Weights of a small mixture-of-experts language model, trained from scratch on English Wikipedia: vocabulary 8192, 64 experts in each of 12 layers.
Below are experts of layer 10 (counted from 0) of a mixture-of-experts language model. Rows are named router (the router's row for the expert) and show model dimensions 0-127. Each number is 50 + 12 x the weight over its row's rms, rounded and kept within 0 to 99.
After each expert's rows: "raises" lists some tokens whose logits its average output raises strongly, later layers aside. This comes from a sample of Wikipedia text that the model never trained on.

# expert 47
router:22 52 41 65 41 49 48 47 43 46 27 43 39 38 67 42 29 93 40 68 55 48 64 53 49 54 43 55 66 45 70 28 40 40 64 65 55 64 37 47 56 55 49 74 56 39 40 30 44 23 49 28 58 45 57 63 57 50 58 42 48 60 61 33 47 43 54 64 52 48 41 70 44 48 46 47 46 44 65 50 75 49 57 47 45 44 74 39 38 35 59 56 57 52 38 53 52 36 29 68 48 41 50 65 62 52 34 70 38 51 42 63 34 62 57 32 62 52 44 57 49 42 48 38 61 42 41 40
raises: "0", "5", "6"

# expert 25
router:32 25 58 70 44 56 43 56 61 61 57 39 58 54 52 47 48 43 63 57 34 57 65 75 61 37 50 40 43 40 40 56 50 40 51 63 37 58 54 68 55 34 63 33 50 63 51 50 50 54 38 54 39 54 41 56 50 39 49 45 66 51 62 47 41 26 50 43 60 69 91 68 70 38 56 49 42 46 65 60 21 56 41 38 47 46 58 54 63 42 34 53 61 58 57 31 63 52 73 57 63 61 64 50 37 52 65 41 26 41 51 67 53 64 70 62 56 51 30 27 55 46 40 50 49 36 38 38
raises: " roles", " attacks", "ilities", " combat", " squad", " enem"

# expert 26
router:48 61 47 40 37 46 60 71 44 51 49 41 71 36 55 35 58 46 59 32 44 54 31 56 37 50 38 34 50 20 50 55 38 45 64 41 60 59 55 53 42 50 46 43 47 60 50 59 44 62 68 60 66 37 62 54 50 78 37 50 45 46 59 45 36 62 37 58 29 15 36 42 45 53 54 58 58 68 75 59 47 30 63 49 55 49 45 57 60 65 50 58 45 55 35 67 38 39 67 69 50 53 41 62 39 39 47 49 51 59 58 48 58 67 38 44 59 50 31 27 40 77 61 42 16 47 61 39
raises: "ister", ".:", "mi", "ided", "tern", "u"

# expert 13
router:43 54 60 42 34 49 46 51 56 58 36 52 44 57 31 53 60 26 27 81 58 73 52 50 41 58 63 62 24 62 43 48 54 44 38 58 45 65 52 23 51 37 56 66 53 41 66 49 46 42 48 29 69 56 57 43 59 36 51 46 39 17 60 58 72 53 51 36 51 21 47 56 51 39 38 50 59 46 56 46 63 62 42 51 53 52 30 51 60 61 18 62 34 63 49 67 61 47 47 65 63 55 62 48 39 61 57 40 79 59 38 63 64 47 47 49 58 57 42 46 50 38 51 34 43 51 57 35
raises: "ing", "ers", "s", "er"

# expert 1
router:54 59 59 50 63 57 56 33 45 42 77 54 33 64 25 56 63 64 68 39 55 69 56 61 50 51 54 54 25 40 42 56 45 53 72 41 32 59 57 32 58 89 79 41 48 47 49 33 46 62 57 60 36 43 55 32 42 69 64 62 46 51 35 44 38 56 60 30 44 71 49 58 44 55 39 31 37 26 49 52 34 53 42 51 50 43 44 36 42 45 65 56 48 46 31 41 60 60 67 48 51 59 37 52 60 53 48 73 45 60 54 47 45 72 37 60 66 42 52 42 42 49 45 54 51 29 62 57
raises: "set", " GBR", "ines", " Spacewatch", "rich"

# expert 18
router:42 76 40 45 62 46 66 52 54 62 54 51 39 55 44 38 57 74 44 64 52 33 75 41 49 34 52 57 48 41 45 43 60 64 53 62 71 45 46 34 47 64 60 44 33 56 72 43 65 52 77 53 38 42 27 53 62 35 53 40 42 69 46 45 63 56 59 44 28 52 56 51 60 33 48 52 40 75 34 48 48 55 31 53 47 38 35 46 43 18 54 45 47 25 30 46 68 54 39 44 33 36 54 57 46 44 59 35 46 55 37 49 40 43 28 47 73 58 38 65 48 65 41 62 39 33 52 49
raises: " etc", "ë", "ș", "è"

# expert 62
router:44 44 54 54 49 55 66 59 61 65 59 62 69 61 59 52 64 48 57 41 47 48 55 59 71 62 64 59 43 23 36 30 38 39 44 51 26 76 51 56 33 54 45 34 43 35 41 60 65 46 25 83 37 67 54 44 39 36 59 53 61 60 55 59 41 42 60 56 56 64 45 52 47 48 28 44 31 50 67 56 43 53 65 52 57 52 64 37 45 37 54 57 66 44 32 69 33 33 51 60 48 51 58 56 58 59 48 67 37 35 50 71 59 45 60 44 63 70 30 44 36 51 59 43 51 64 24 37
raises: "ribut", "ring", "ilt", "red"

# expert 21
router:54 37 51 55 46 40 38 66 62 47 32 43 50 64 59 71 72 36 37 53 57 42 36 56 29 44 53 30 52 38 53 55 47 50 39 30 46 42 48 48 43 49 78 46 71 65 51 27 56 40 38 63 33 28 31 62 46 65 52 42 35 60 62 41 44 54 58 44 46 48 78 66 49 28 43 61 51 53 49 60 39 43 60 40 62 56 67 67 67 82 60 42 52 53 64 38 47 71 53 70 41 44 40 40 47 57 38 30 36 65 42 68 42 47 45 55 50 64 51 44 44 42 56 47 62 71 40 60
raises: "elop", "rast", "echn", "ox", "oper", "apes"

# expert 4
router:68 55 55 42 62 50 59 24 45 46 25 54 25 51 46 64 27 22 44 66 48 46 28 57 59 46 61 49 35 39 49 51 45 53 59 45 27 54 55 53 67 53 61 45 36 51 59 74 55 53 51 51 28 33 54 36 58 55 80 71 59 48 49 73 46 42 63 52 37 75 69 42 53 40 45 41 35 38 50 53 37 45 52 35 60 58 45 32 46 67 40 53 64 55 36 52 50 41 32 42 60 64 66 61 37 46 46 60 52 57 69 58 43 52 70 57 48 62 44 19 49 46 49 37 50 44 66 55
raises: " vehicle", "weight", " electric"

# expert 59
router:61 39 58 43 55 53 37 45 48 36 45 63 48 49 48 55 47 69 57 67 49 48 40 48 22 43 51 43 72 39 50 33 60 51 44 61 46 53 60 64 40 31 71 37 51 49 51 40 56 54 54 51 39 36 30 52 46 33 66 50 40 53 46 80 35 48 69 49 46 71 43 58 44 36 68 51 52 38 30 48 53 56 40 68 46 57 47 71 66 50 45 43 42 64 51 47 75 24 27 44 31 27 25 34 67 45 70 57 64 71 64 50 49 56 41 61 37 54 58 67 38 55 41 33 60 53 44 62
raises: " Racing", "mith", " engine"

# expert 6
router:38 53 40 55 51 54 40 61 51 45 55 50 43 51 62 59 45 69 56 65 63 66 43 62 35 66 70 49 59 25 69 31 54 45 63 49 25 48 64 59 48 52 55 41 37 53 32 34 44 23 54 43 38 26 51 49 39 62 50 61 61 33 47 62 40 60 61 47 38 61 81 51 54 61 47 50 55 48 67 54 48 39 53 53 62 50 73 41 47 49 42 45 52 53 46 62 55 58 32 65 33 49 51 61 74 56 28 54 45 42 43 76 38 69 53 73 46 24 67 39 39 53 51 42 69 49 51 28
raises: "9", "0", " career", "8", "4", "3"

# expert 52
router:56 61 66 58 49 51 54 54 55 22 64 36 39 42 51 59 39 78 64 57 59 53 31 61 32 49 42 36 66 46 35 66 42 47 34 57 41 51 60 72 41 22 34 49 45 57 46 27 50 72 45 43 54 54 65 40 68 45 55 61 49 56 50 71 44 38 38 53 69 61 31 68 71 34 43 34 46 42 47 58 57 57 55 58 34 35 53 53 63 46 68 67 51 38 41 29 36 45 53 44 53 53 38 33 64 40 59 29 42 43 46 37 30 51 59 44 48 51 57 51 68 58 52 42 55 29 76 49
raises: "oll", "aj", "att", "as"

# expert 23
router:52 64 58 45 40 47 33 60 78 56 57 46 56 36 55 41 43 55 72 59 27 49 46 49 42 41 54 34 55 48 37 53 46 43 61 64 45 51 47 51 31 47 50 47 38 53 40 37 40 51 46 32 51 63 49 66 43 62 52 58 62 59 25 60 68 51 50 49 58 74 40 33 63 42 50 33 57 37 89 47 64 47 63 38 43 28 59 70 54 58 61 37 42 53 47 31 48 34 84 45 57 69 40 59 64 46 38 27 32 47 44 31 57 59 49 69 50 65 52 55 41 59 50 47 42 56 43 27
raises: "ab", "ip", "iel"

# expert 58
router:48 65 88 48 24 41 22 45 54 53 68 60 57 59 52 48 48 38 50 72 56 60 56 29 51 57 50 41 45 44 35 67 45 52 66 47 46 58 48 70 58 51 65 61 44 43 52 39 33 71 55 31 55 68 36 41 50 42 66 47 56 54 39 43 39 47 33 69 54 48 46 41 65 53 67 36 53 21 53 50 43 44 63 45 29 54 48 68 55 61 52 61 53 36 64 46 34 57 70 24 42 41 25 47 38 59 51 39 48 50 53 78 46 44 38 43 26 52 42 45 45 51 61 61 47 41 51 60
raises: " be", " make", " serve", " take", " receive"

# expert 51
router:35 42 62 46 29 53 47 63 54 40 50 33 47 41 54 53 54 51 52 53 44 61 53 45 62 34 54 58 30 50 25 35 51 66 45 57 37 48 70 49 46 51 70 51 38 48 50 35 53 51 36 53 52 19 79 71 60 37 50 53 46 39 40 61 30 47 48 46 65 68 61 72 38 67 27 54 58 15 58 40 45 51 40 64 68 37 38 62 44 66 60 45 53 67 57 41 54 49 64 32 40 53 54 37 61 60 39 77 36 28 45 56 78 42 69 55 53 48 48 54 50 48 57 48 54 53 36 48
raises: "1", "2", "anth"

# expert 61
router:64 68 72 58 51 56 21 25 43 53 51 64 37 45 31 44 36 67 49 50 60 72 64 44 59 47 38 34 34 34 68 64 49 63 51 51 52 48 60 50 46 31 57 65 51 46 47 40 23 43 52 42 57 70 39 37 50 39 48 61 60 38 81 45 60 53 22 42 55 44 60 66 75 40 53 45 48 44 56 53 55 44 40 30 61 54 37 46 60 41 67 58 51 75 56 54 58 41 57 48 41 43 49 32 48 50 32 37 80 56 46 62 51 56 65 60 51 54 37 54 55 29 37 47 35 53 53 60
raises: "ut", "ares", "ots", "are", "ute", "ared"

# expert 57
router:73 57 41 63 56 44 40 55 68 53 58 51 51 45 43 67 48 56 48 31 37 42 44 60 54 17 64 48 41 56 38 62 34 60 50 38 59 47 54 24 45 31 44 38 45 42 59 48 36 60 62 35 51 65 69 43 63 72 35 73 51 51 45 39 49 48 49 52 49 60 59 71 54 26 40 64 76 74 48 48 57 34 35 44 47 37 38 54 62 67 58 57 38 55 60 65 38 45 26 42 49 63 43 50 76 40 40 24 35 47 70 55 65 41 56 37 35 44 41 48 52 60 33 40 51 53 58 49
raises: "agh", "ark", "are", "ella", "isk"

# expert 0
router:47 51 53 65 55 52 41 35 37 44 68 24 41 49 37 74 44 46 79 54 47 53 49 34 72 44 30 49 44 24 49 65 66 36 40 31 42 45 55 27 56 40 58 61 58 81 46 58 54 69 68 24 40 60 32 46 53 55 49 53 58 57 55 70 58 29 58 43 49 58 59 46 62 36 31 50 46 50 59 56 60 62 55 40 50 51 29 41 55 33 33 53 48 46 57 52 50 49 61 19 45 57 34 75 44 34 49 30 34 57 56 59 43 54 53 64 39 45 52 42 52 45 37 55 64 46 59 61
raises: "z", "jan", "k", "oz"

# expert 9
router:33 71 38 51 36 45 58 42 52 49 41 50 43 39 51 52 39 59 75 44 13 60 63 50 51 38 48 52 59 66 28 31 36 61 64 63 51 37 27 71 41 56 34 54 51 61 50 53 54 45 56 53 55 33 74 74 60 69 45 56 72 29 28 36 61 45 55 51 47 59 50 33 51 50 36 51 55 44 73 45 67 50 57 47 26 48 56 55 46 47 50 30 76 45 38 45 61 51 43 50 58 51 37 57 60 73 47 52 53 63 50 32 55 59 56 52 49 40 52 72 36 53 47 34 56 38 38 34
raises: "B", "K", "P", "R"

# expert 50
router:64 34 51 48 50 50 47 50 61 39 33 41 63 44 73 71 58 62 41 64 45 37 43 44 45 65 47 48 59 34 45 59 41 39 53 45 27 35 61 66 57 57 71 54 60 49 57 30 51 74 36 67 25 43 50 61 35 43 53 48 72 66 29 48 25 25 72 40 66 75 39 41 39 50 39 52 56 51 29 34 31 60 45 46 60 27 58 64 65 71 51 36 75 67 37 36 51 52 67 58 47 51 50 44 48 49 39 53 49 54 36 41 51 51 43 53 55 60 56 56 60 45 64 40 56 55 45 56
raises: "aint", "eller", "rov", "cher"

# expert 22
router:64 48 57 41 42 62 46 51 57 57 75 47 58 29 25 60 40 48 64 58 66 49 69 44 51 57 50 62 50 52 46 58 23 50 44 42 41 46 47 59 39 33 31 53 36 44 56 70 60 48 73 43 46 66 61 50 54 39 35 70 63 63 32 71 63 54 49 62 64 58 56 50 56 48 43 38 44 53 68 63 47 48 39 40 61 33 51 47 53 41 46 72 57 61 41 47 83 36 32 64 48 50 17 48 43 53 60 50 21 48 37 23 59 41 43 52 43 45 50 38 40 63 60 61 44 55 30 61
raises: "roc", "raf", " rac"

# expert 60
router:27 55 82 49 51 56 58 47 51 40 59 44 46 47 34 54 54 77 52 46 52 52 38 40 50 43 30 37 36 41 33 26 57 68 42 45 67 65 38 33 55 53 66 50 44 38 45 45 42 53 38 41 58 57 81 57 49 46 49 55 43 28 50 55 43 40 37 40 71 55 47 91 53 48 36 43 32 25 31 45 54 70 35 60 48 57 25 56 43 36 47 50 54 40 34 49 62 54 41 51 57 47 41 50 58 54 42 72 50 55 66 47 59 70 72 50 56 56 37 66 54 40 66 47 49 43 41 50
raises: "s", "antly", "la", "ares", "ties", "m"

# expert 55
router:47 61 35 45 52 61 48 53 62 53 45 55 50 38 50 71 57 58 42 20 60 39 45 51 52 36 59 56 54 39 42 50 47 30 53 39 52 40 55 39 47 44 41 68 45 52 46 75 59 59 41 58 61 82 45 39 59 46 57 34 60 56 55 50 39 65 51 42 49 65 34 69 63 58 70 52 35 52 55 48 63 64 38 66 53 60 47 41 54 30 53 76 47 42 43 48 53 43 65 67 55 57 64 54 65 46 49 30 37 31 47 37 40 45 22 48 31 59 24 41 18 78 60 66 59 36 41 61
raises: "otic", "igration", "umber"

# expert 46
router:55 63 35 63 44 35 59 34 54 39 49 41 33 53 45 64 36 61 30 38 53 39 45 28 47 61 52 68 36 33 44 77 54 53 45 44 59 38 56 57 53 42 30 51 60 57 50 58 72 40 43 36 35 51 63 31 27 46 35 63 46 81 41 55 53 57 62 32 40 41 52 49 40 49 39 65 44 62 38 63 66 55 48 45 51 56 38 46 43 31 40 54 42 53 49 71 56 49 52 67 70 49 57 26 57 80 51 45 40 70 41 43 56 55 31 71 64 38 30 48 39 60 45 65 37 48 54 64
raises: "iation", "ire", "uration"